Experts of a small language model: width 320.
Below are experts of layer 4 (counted from 0) of a mixture-of-experts language model. Rows are named router (the router's row for the expert), up (a neuron's input weights, with its number) and show model dimensions 160-319. Each number is 200 + 20 x the weight over its row's rms, rounded and kept within 0 to 999.
Before each expert's rows: "comes after" lists some tokens at least twice as common just before its tokens as in all text; "mostly gets" lists some tokens that are sent to it at least half of the time. This comes from a sample of Wikipedia text that the model never trained on. Tokens count by the router's weight.

# expert 59
comes after: "2", "3", " United", " Sw", " High", " R"
mostly gets: " States", " US", " sett", " hig", " British", "ubl"
router,215,227,189,190,207,201,193,199,197,159,202,177,189,210,212,200,245,218,190,194,207,190,212,187,172,172,213,179,194,186,188,205,210,185,222,209,198,170,186,237,174,209,202,218,213,210,193,199,180,201,200,196,202,170,163,234,221,177,204,207,216,211,209,198,222,170,220,207,199,221,207,155,198,175,192,214,223,219,215,180,203,177,186,221,177,198,204,204,201,225,225,213,198,204,179,212,207,199,166,211,227,203,207,178,219,194,231,216,205,206,220,203,217,212,177,183,204,212,223,180,203,215,212,212,206,233,175,235,193,182,182,169,202,176,155,216,191,200,240,200,219,212,175,186,184,219,218,159,191,184,208,235,191,180,209,224,188,188,237,241
up4,203,181,199,186,213,195,189,206,227,213,218,169,183,208,219,200,244,222,181,200,223,203,237,218,201,194,205,215,209,176,209,190,191,242,189,159,213,205,208,210,156,193,215,201,233,203,185,200,205,189,183,199,195,194,196,189,211,183,206,173,189,240,184,200,190,193,198,177,216,210,172,210,184,192,200,226,236,175,211,215,185,207,229,180,182,218,247,185,218,193,194,180,202,210,221,177,172,176,202,152,216,194,216,156,185,187,237,193,166,211,193,214,183,182,214,179,206,196,206,163,183,191,224,193,206,198,188,190,172,230,190,176,205,174,172,190,191,217,226,197,217,150,211,166,237,183,205,197,202,149,184,227,177,189,201,205,195,212,208,226

# expert 47
comes after: "0", "9", "1", "8", " one", "6"
mostly gets: " year", "year", " gradu", " week", "oard", " served"
router,222,196,196,190,210,184,183,224,171,166,206,186,191,196,236,218,216,221,182,192,218,197,210,200,206,181,220,200,213,205,190,227,195,176,201,178,204,160,217,200,185,208,238,206,182,195,191,169,180,181,212,184,195,185,173,224,206,174,182,197,201,209,225,189,194,179,189,184,237,236,201,193,166,172,175,210,226,225,217,188,222,187,223,173,193,176,203,200,172,220,224,174,188,193,186,222,203,184,194,195,206,218,227,199,192,207,223,206,193,215,208,186,188,226,196,180,190,223,229,205,186,200,237,202,210,263,180,184,185,207,173,179,209,183,189,214,223,206,198,199,210,222,207,207,193,240,238,162,194,184,227,220,178,175,195,198,181,179,225,202
up4,210,226,163,213,179,190,209,188,177,145,175,239,200,184,188,237,182,240,196,165,175,213,179,225,220,205,189,203,213,209,191,189,222,173,185,236,214,178,193,188,194,170,217,226,206,204,220,211,192,227,210,217,248,175,166,194,201,157,209,182,221,179,162,218,203,209,208,223,196,242,166,214,167,209,162,242,187,189,212,227,227,210,207,201,211,214,211,178,193,201,238,215,203,193,236,183,204,184,193,207,233,187,237,193,206,169,205,170,237,197,200,197,196,192,228,164,175,202,218,137,179,188,204,243,192,195,179,231,204,191,194,200,207,185,188,208,225,230,188,227,221,224,175,201,220,195,185,207,194,222,189,185,215,212,173,189,189,195,208,229

# expert 40
comes after: "2", "3", "ol", " Hol", "at", "ak"
mostly gets: " On", "On", " now", " on", " than", " often"
router,238,227,204,168,211,184,208,217,172,181,185,189,206,192,236,196,240,208,200,181,187,208,203,191,213,189,221,197,222,194,164,212,184,181,239,193,210,209,180,216,193,221,231,212,220,205,183,181,140,184,216,214,174,199,171,222,193,169,201,193,201,205,222,179,225,176,216,215,188,244,186,169,191,208,167,221,220,212,211,181,209,201,173,209,185,194,207,183,207,223,217,183,195,204,179,219,200,235,180,231,205,203,211,206,220,203,198,209,184,213,231,184,201,224,174,188,170,194,203,199,177,194,226,208,191,223,165,192,171,205,189,182,213,193,184,217,198,199,229,199,207,189,243,184,179,208,205,186,180,187,227,199,179,169,175,214,187,184,222,212
up14,223,183,197,199,228,161,204,197,231,185,186,196,162,206,184,241,207,204,191,229,219,229,215,197,177,201,222,188,249,207,204,227,221,171,184,202,226,220,188,209,183,212,218,182,191,208,218,212,193,154,170,150,205,204,171,221,219,178,199,161,222,193,209,191,184,175,184,187,194,186,205,196,202,208,173,197,217,185,180,198,193,179,181,196,195,186,223,198,219,173,219,205,204,189,181,191,182,249,209,219,212,200,175,223,188,212,192,211,170,188,224,229,231,206,197,203,179,217,191,221,186,204,229,176,226,219,233,207,182,206,184,180,204,185,192,226,205,191,225,187,192,172,249,190,207,219,182,199,199,214,207,234,168,177,232,240,239,169,187,209

# expert 27
comes after: "-", " s", "–", " n", " S", "2"
mostly gets: " activ", " %", " Votes", " chang", " Rank", "istric"
router,219,225,169,190,212,191,184,218,181,193,213,184,205,186,196,207,226,219,173,180,247,200,185,190,190,170,208,174,204,208,193,214,215,179,216,190,217,190,159,208,203,209,206,198,192,198,195,169,161,192,203,190,213,198,152,208,235,205,201,176,232,235,185,221,192,208,187,187,202,233,194,186,173,159,194,209,218,217,243,202,191,180,219,186,190,194,196,216,187,211,213,184,168,196,198,246,198,187,200,215,208,219,219,201,215,200,201,228,202,222,203,216,220,210,179,183,189,225,190,209,164,206,249,182,198,204,197,188,167,191,157,184,178,185,173,219,210,209,222,201,210,205,216,194,174,240,253,168,184,175,215,232,191,202,173,229,158,215,217,227
up0,217,177,192,201,187,198,179,259,217,193,198,199,201,186,212,199,180,194,170,211,226,218,178,194,178,193,184,199,206,174,224,209,236,218,189,226,176,215,210,214,185,197,243,176,224,233,176,202,202,194,185,180,172,179,251,221,189,201,206,178,207,187,195,170,169,229,170,193,169,189,197,216,195,189,187,193,215,213,220,180,215,219,202,195,193,184,221,190,185,189,212,206,188,194,202,176,209,168,202,215,229,205,201,165,181,211,208,200,251,217,207,206,193,217,187,163,162,170,220,182,180,200,228,187,202,218,233,209,185,204,197,230,200,220,226,216,199,163,217,185,221,172,225,214,196,227,211,174,209,159,199,208,211,188,210,232,209,223,207,191